Experts of a small language model: 336 GELU neurons an expert.
Below are experts of layer 6 (counted from 0) of a mixture-of-experts language model. Rows are named router (the router's row for the expert) and show model dimensions 512-767. Each number is 128 + 32 x the weight over its row's rms, rounded and kept within 0 to 255. Numbers have three digits each.
After each expert's rows: "gets" lists some tokens that make up at least twice as much of what it gets as of all text. This comes from a sample of Wikipedia text that the model never trained on. Tokens count by the router's weight.

# expert 30
router:100121086117110117138168101141105132112165126124100075081146053109132178110126151158129080147132160154094127141160146148142186126138131125120119121084136159088185124164095156110156064182108098106174091177120104198116142136080071151073067092084121139111122101077200117120157081204145154129149130145087141156089077126153146127128153121109156110132135126144094122158093135153103119098156151069119106148145144137097158127150142143174153148090102138121113103153199154133126139112136064067144121133122170155115145094138145146159084091161123137140128140125119125104140102166152068084176115104152107139113148133151134121122148109136177089092115128114133110100137099099101124164120141138199127160093153128105155155159155144165092109132189125118143087116123130089112159104142147
gets: ":", " to", " in", " with", "–", "-"

# expert 1
router:186160100078142151159139112153129036131151122073084133159100082087190148136127092162065120177134156137162127141169214133212145139127127107163099138130087130114107164167091076194175091151124125119183088169087119121150198109094127158140140122167167142105142063181088156161148135133116094094141101146117181146113097093106104092129109052056148166083070097137094117164131145158158118113116146047089056139128184104153191124125123123057136141184137132097107113117155120129146120092146134131141130106101119196145149155142112132161089125102109147181120159073157026107123129206133146078138108108144090194087171106105091110164149124134170089073177113123122177139092091147095112109130114105140124162113138164087165093042129136113162116094228147123145099171147134122122107100128135
gets: " |", " |\n", " from", ";", " not", " but"

# expert 9
router:224160157103126134168079130124081144089176163109083140139097132103135180122139034166085144200150159110137146180201206143158168153097104142126161137099118134105108102104144138163140111183085099177137088150098164170159193143105119115100124099133140097098107063162148138167148121120186133167152132169110147148051120097149095142151123142145158136161161046157185116131103101121082104102104087027081105130081137144180172097133099127165180100123120185146162151085136151135149109148173128116160154106102111167099132057136088161091150108087223109164140085103126093121081103168127147137106111154132107148158173137131150187133131104149150028102192092132108153145108114098082100150091144079146154192094175168101148142143093127177087075138176076100135113115089132127173081131119131
gets: ",", " and", "-", " (", "|", " or"

# expert 23
router:115130135118101109131149139087132086120115124129137102136136151098138135191122076141185098172194228112143138134131124169128173116132079122106097153118075131154091118175204151068097090166099106137147089167107094155152123164091092137102104071147110145107080139152107091180105178177141114078163083195084125154146161162167143122139099152106174117129146087143094135126148134150091193111128132085131036154133118170160129127148129147098147102159085115147128113118104143129157195134122084064143117078128138137118153132109152082096128136085154121095092165105156155072106119151114173120126130139098154129155152120176114148131123118084135110093133126136133156128111111128095104106110133156121132170074161101138095090164141146178117136152123175156147084109073076132158083126086140
gets: " |\n", ".", ",", " (", ":", " m"

# expert 29
router:093178116121146150187147110129114117143121159151126098112115074095178065101105110173093140155176166046170175164148182104115116180129128081098125147113116141143088158070164126196161085159105125114109144213063109124104133174030126120078134152137118138112097126135121101145120141151164163209190094120116093163116124076101125124117097177059162166153161113166112120117091153129102130086119084110171085163108157093116124081136153113109174130164092177109095110130125128186165100047140134073174104139195144157118187110167123081124148118106172143123127153077149071107083151188145152113151096124135162093132141078166095064123199071114153150131128098103115136126116104143056099103127109065131135148056124123104121148077148179120101110094104120141044137123114132091161142129147139
gets: ".", " \"", " that", " which", " his", "19"

# expert 20
router:104123101145137145132123110167069098086162173084156098066116096140145166163132044155097125122108166133110126102207160209149150112087098169099082119132138120094124170136109117074113162151116127150146083101092060149146144106181105140141143087156139123100056099132120141136146149155144157144137088108096149131087110059120097130152114185117154166170094110139109108183154156122059144118143112154094129127146167098147131116129116117124154117130107144156132131118180129169174140166133094072111148121129100119095152127127096073151103110103193080173144159073148109084096169163187128212125056115166128177096178138141125157119128091148096129084182125104103081163054090087115183083069103121188125113055105132100149197169162114120141172109127137146097054077160113184127106145126118
gets: "–", ",", " –", " |\n", " -", "-"

# expert 11
router:078092088103118131164189104078121122169156140155049071097085113150154157132083140103086110120151101132142123111140151148131131100085117126128168107102129147167084065115123140167170072135155133108191125194130091142142133129105094135120112112083108109122109139063108069186103166158106076142145087142130077110118114109142126083146093162053172172127111123185109115135166119101125120100127157120064115129130164134159131125190072164135113165118138154150087077111196097141125104119108024098117094146092109107110112091120081051146144148113188089186138131093129097074062172133105140102132111123178051154096107131125106159127128069138165115116190148138162154107067044131081063098118104117106155117099116168124150111102105169101144124100160150172140057108160152117098097089126118
gets: "\n", "00", "s", "-", ".S", " York"

# expert 7
router:115205123113089135141146100124129054132176176095117063126065141068169116147118088121051090157169085164128171100117140132102133109152120145063152166139083075097119110130140181138177117141079111173137151153099122154094165172092129126104156111134114142160045083093122087152130188095135098149093170144140187149131046123135173172159155119112146142129096107182093117108137111108152180093205108095120094139037159102112145083150164124186179181132097168168123084134110149138096141145108125064107095125073124130085123139136151097129152124149173119114148131151157111105127115164126080131184059142114102147134106156102102132150151116131115076057191100123138073143037107082114123066126071144200133182055137176110099131096126139163137114103143124126143120108155107113107092114118205
gets: "|", "'s", " National", " no", "'", " Al"

# expert 0
router:104161123201098122149197090088127102088163146088144117107142101162156193117163114142072097156186203121129171130142138157084149102076109124104123165157140086106190119136119149152150074136146165190172136219115098182112143126144192117137126190142166104111140125170118089165157178209156104132167090138080114184112117142136106115129136127104104093074120126170053112142179151100138161133139120086127136149108133114179200068101117113141149122100126160196108133141156098168153103128117120112145138110055136148134205130122101136058104128108167124143159175075133103066105146130124141118183130116155108117126131151119111130166116132185135114101147140094090167172109074102078069111067149109190126186072150154072156149043119168168121091115121154105104102124187135125165129102128099
gets: "\"", "10", "==", "===", ".", "11"

# expert 22
router:106150119090094158164160135080120068174116130080115122104051165117173151143089076097197152137142058138146213150135143085109172120117086118115106172135111185129123138048143142127117092134060053150145073184115104189120108117063153113125120100131123160156178182134161120131107133099167116145124115163104170130151165124160089134159096154085130086116150093196174078182124150068071201092094071062053088184138155132175111085190111133129132124121174100128075094148161111121142180065087132123170085090149187100104144170114112126127099140099112115163079210109140110111119117170161122114157112176108113146171174145082074139119174089126172132059125113124122163137089090147148096169083135142133184096088150108114127113104142135133131126069128140215121113150187150113108108120099086
gets: " |", ";", "us", "°", " made", " km"

# expert 14
router:104213125087147115137081084099105133096104139103155114076090079094145165162141176191100131150210119095210181163137128118147155111115095167156094058121117130119112105059063162177094117174109106158139135186121107153148196180101149099047173145086121133151112125083142199115095121166076118146160125140105152118143103120208081100149095116081161126118074155144104138148103137115121200119128129120117115111140097144161182063154121119149125094149134172119086103126157097091127072135090115071132170118108138184148170071134127119124123186083183139156159128163114118092078101201146114096176079144111149163095212154142136124153168102149154124141143123094108120123165094142067152084111094083156076144136159125092138104112133154159128078115148119126113127086122079114095113146117168
gets: " the", " a", " to", " The", "The", ".\n\n"

# expert 4
router:096104083097146109143134130099162173151133151126193068074100100117141152101106127134131083126147111093075155117162167117154131116117080100176147082060125091164168139115168144085176129124143111144169083188152111160060131138115128139131033133162104141106087194107150108166155149100176105140179132179126205157133054066142145123174088156097181110158098082087105085159157091071137144085178066146079127168120124112201122108127133137114141110098102149148127148088183125146138127106112076119161114157078117107064170065187171086132157176174173115159106104121134149102066145176152145126155100105129145167088120157135123149127157087139130105066143114113072052121166083069112070163089134112120128157096097121137169124072108195147083130121140083105085119171207124173118093121110114
gets: "19", " at", "18", " during", " other", " New"

# expert 13
router:099162166067141140201105142132079101128127140152086105076129102103183119150108080207131114203156129094128162154102173142142119199075091108139117161131154156139134105150122137115179147184154087144139084117104122191179109095076143104130063173120130088113150159166151150158078153163113087149153098093144133129096141074138135058106155154107157146124191157184171127132119108174120134103117109089118137132080122090160066112134161114142159192121169144156099120087168168118178132149094082054131136089140146165095086113174118141089094125160140105162122120090083096066151142156152149052134050082162090148143152132140118133114128127110111110142148122145115100107151041144140159115143127088138152180159170117126184108159113138139129172105128138132107111116121109106064134114091145
gets: " ", " (", " United", " his", " U", " first"

# expert 19
router:126172069035098143151193189115112096107145148099141068125126154145150155139115139137104107092183145112166197108201096117157099053067115133121101132144042095155106084092151162132122111154100144153177074169108104150175115195131159169131106113152167064076120159137169110108123180149145115181112123121118209077124106164150136144124121098105164122135107097118099105132098154156126118138148127047152101133133091133107167091147100084121163078122166120130122128118199087153164147152142103053122079167149123112061176111094117114058088115138153103205121175084153123062110065193127126095155068115177128169168140147101090126164145076121161117107112108097073113162118128117112126109071145126140107160111100176121140090076170107133129110142118186183097169169111091116130125121091179
gets: "\n\n", " =\n\n", " |\n\n", "08", "13", "21"

# expert 21
router:126137070195144115121113136052068090099122126084147098138071121136167108128146122114121094090198146154073137172145162150125136112106091076142110104112090162136123130096141120150141112114107084161190075195141084114107160198116108189102094159134091128122096135133114121120112129196123122160165123226110147115138158130139101104135123143169176115118135103116124149118081138121147130117163104082079120147118216146199149117145108175093166098102111188153179174130164171168120149114159092117143103144184123142105108103158102151153106133140155147151115163099111124096159144163125136126202083150143108180137095120124135097200183143153132046143133135136142131152096081120096153157194115139098074127101153117120136152103168153121162120095186067141111116131160120113084203097135106
gets: "0", "1", " with", "2", "3", " used"

# expert 17
router:087152113074190127169158160133167109159125145132151140135105145156162145089113167128124122102117136048181178119114158133116149155150113128099124105134131115104196131108156113135140114151167139147161072094130093150136117127117147170116104168134128101133092138182092105148068147122034076150171142136060142144128079126180071128163104154147129105126072149190099102173127130171097191163163133095143111139155137148136116147137089101087146107141126132151146101128222157214171094088121077125122159138067100196070149071127163079140109149130173083133075136156155159100109126135136120123126109099129103190101134155107082072138108207135097111119125152119150135168163090063077172150147116142194176184102127113124135102067134130131124071134204115128090123065134154043109125092138192
gets: "20", " by", " on", " as", " the", " a"

# expert 2
router:124131085128140159117170118039101086081113191084117119166161156118162163092086160138100091149167131098134074147148155153165180139105078068120183113116095175089106171069170115088177108180144092195168071167111117142133169195131167121084118113188134154178134123169117133112150131159107071129181110168131121181143102052210142124165140118109127188166132133160074125140031119148156160097146146106064120130140128129141097165153086107177143114126103152117100077110133124185168088135154125081133133152091086187154181085127071077070140169144189117111141114117059111057061126140119135157179133132125120193109117114152077183161142152121158086148168125106159124092045055134120121140155177114171124161071195178154082110067167082137163149148159154123136153089137119137198121096107151
gets: ".", ".\n\n", " he", " He", "C", " has"

# expert 24
router:107132130077111125149142124090142089125160129112103092105063169134106156120152138126125103174124162155120172147165131184120179148134128128087093087133122168107162138159116107198145090180099115200157185132148124127124202106160124151110117062113109136103142049128167097120078148113170096145169149121089132159152089148162146139134078101118129176101077133159131112154090126130149103127139119113095063080121130127103150128134101165145146163160160149149091117156144155155095079066126090126126115126119140176097152156160173146152111119088143122119144175116101126070032157203159187140184080178090096140166161149117122112119102152146135104105106121128132117141127157111153159136144112125175139134166169152141166108125107158153092147169161139193076089135151068117121149177099105
gets: " it", " its", "l", "n", " there", " d"

# expert 10
router:139130117085152143175188101104014136109163130198105102103043092090152142173176124121099168172148134141128155134165135136112107119149149144134097107136121156111104130150147177118160125170105099165139115114090103133134176147102128071141090119114164140154072192161145100200117107127101080155118086111112125190147094052068159143149145169092160155140109087171120110152148142199090141130159070076117098191038169119158092179142049175136115155112121145193141147114131149147140168114138071114145126124103127096112136103121096088115131072109146086096136148097188137098071106168179160110180061118118139137158143101149112074133097095164202084173112163145116144167022111133124111179102064143155114154137158178139150109074208183198110158162127198083126102086168125148144128125113083
gets: " ", " de", "–", " San", "_{", "\\"

# expert 26
router:151116129131139089199096110043089072109125132127154092113111162126159109143122103155069137118109101100111139089190122102131139113057088131128093125114058075121074140101219142184125084118094142115115085178086110193108100171106115170171136123124133137141127128158070136128148134180147099124169144150081077118147129157202136096193149158101094107119166116188099113119106119133130158121182098123112128084104195155129152102137141105147164154171148131135082161178151114187173155112155078113127136140136161137024134135128148144122125086128135162127160168125167122078070099161187158110106139111140159142099130110128100155124126103151174123119149108116138112166062097153110136086071113100123107164122147128100159083103194195154093112096135069099053072128185188142168104071081148
gets: " also", " C", " K", " B", " T", " P"

# expert 15
router:121127072129145129145123128131143127131115086117080135073099138097166152115165107159052147153131108103157095140158120132152161120091082123128117117101105119072080130044082133110118112231126140119125126125159102089094161141107113103092059129135143115064126109109101089182119077134148118174180126083113194147106121168152136119112118159072154125160119083130165141136085150175149214139138139079065134143056130121165140099154103144130138139167099143113102163100183174138137130152160100100189131170108090127174127125124139048089109149092138098160157135161147111086139124135108100100186090152152102138078118145094033149146146075150127140147148145087140168122136147128138132073123136146151165124090118172145157110133128159111142150103121112109129064080171093088144128093049165
gets: " of", " for", "%", " time", " years", " were"

# expert 8
router:143161104094138162190181157099112123140049115113115128101084137118161160148206099164100152177156159089115136113156094157136147137123096113100111125091091150058181109078127152151135112153065109159156111202102118151082134111089156175158140135069153126134007099108168165130130157114117144167122103138091134171138167157155169109158224125118110174107104139137071094201108158062153147089139056096153121179102118137137172078143083122111158147143127130168170152103157117144211079155119127115136103144160145157120124123157110125130119195152158145159082163086104059035095163129060154079114146136142130151104115115163106132178092115185142066117102094145137066149071089124095116141088141024149149180080134125141164073116150194157116139120121119114130084080169124142142115099091134
gets: " in", " was", " is", "\n", ",", "."

# expert 6
router:131127105099089111126152185043035091099119125117057127110095100100102135158113131173095126114149076141119139155157106079123165155145139126159122066124085114134151127128142141170194140144151078116153179148117099164132119117107125108107121088105147160153136085127080121169091192177170081212093124157069137143151085101138134103142151158136133178144144118199106126130125133146185180132130128117093115212140199163113171101131102201115197122141193141177154152171141163111236153079145110121122107120139132165107112110083176113049096100139056118151157128051137102120027083095141090060158116149134063147087144141151112108165127121138096169138133136091158105146060104102103124106134123127149110115096142135136190106115130129131116120168115155105077110117162124071104118076114136
gets: ")", "1", "0", "2", "3", " had"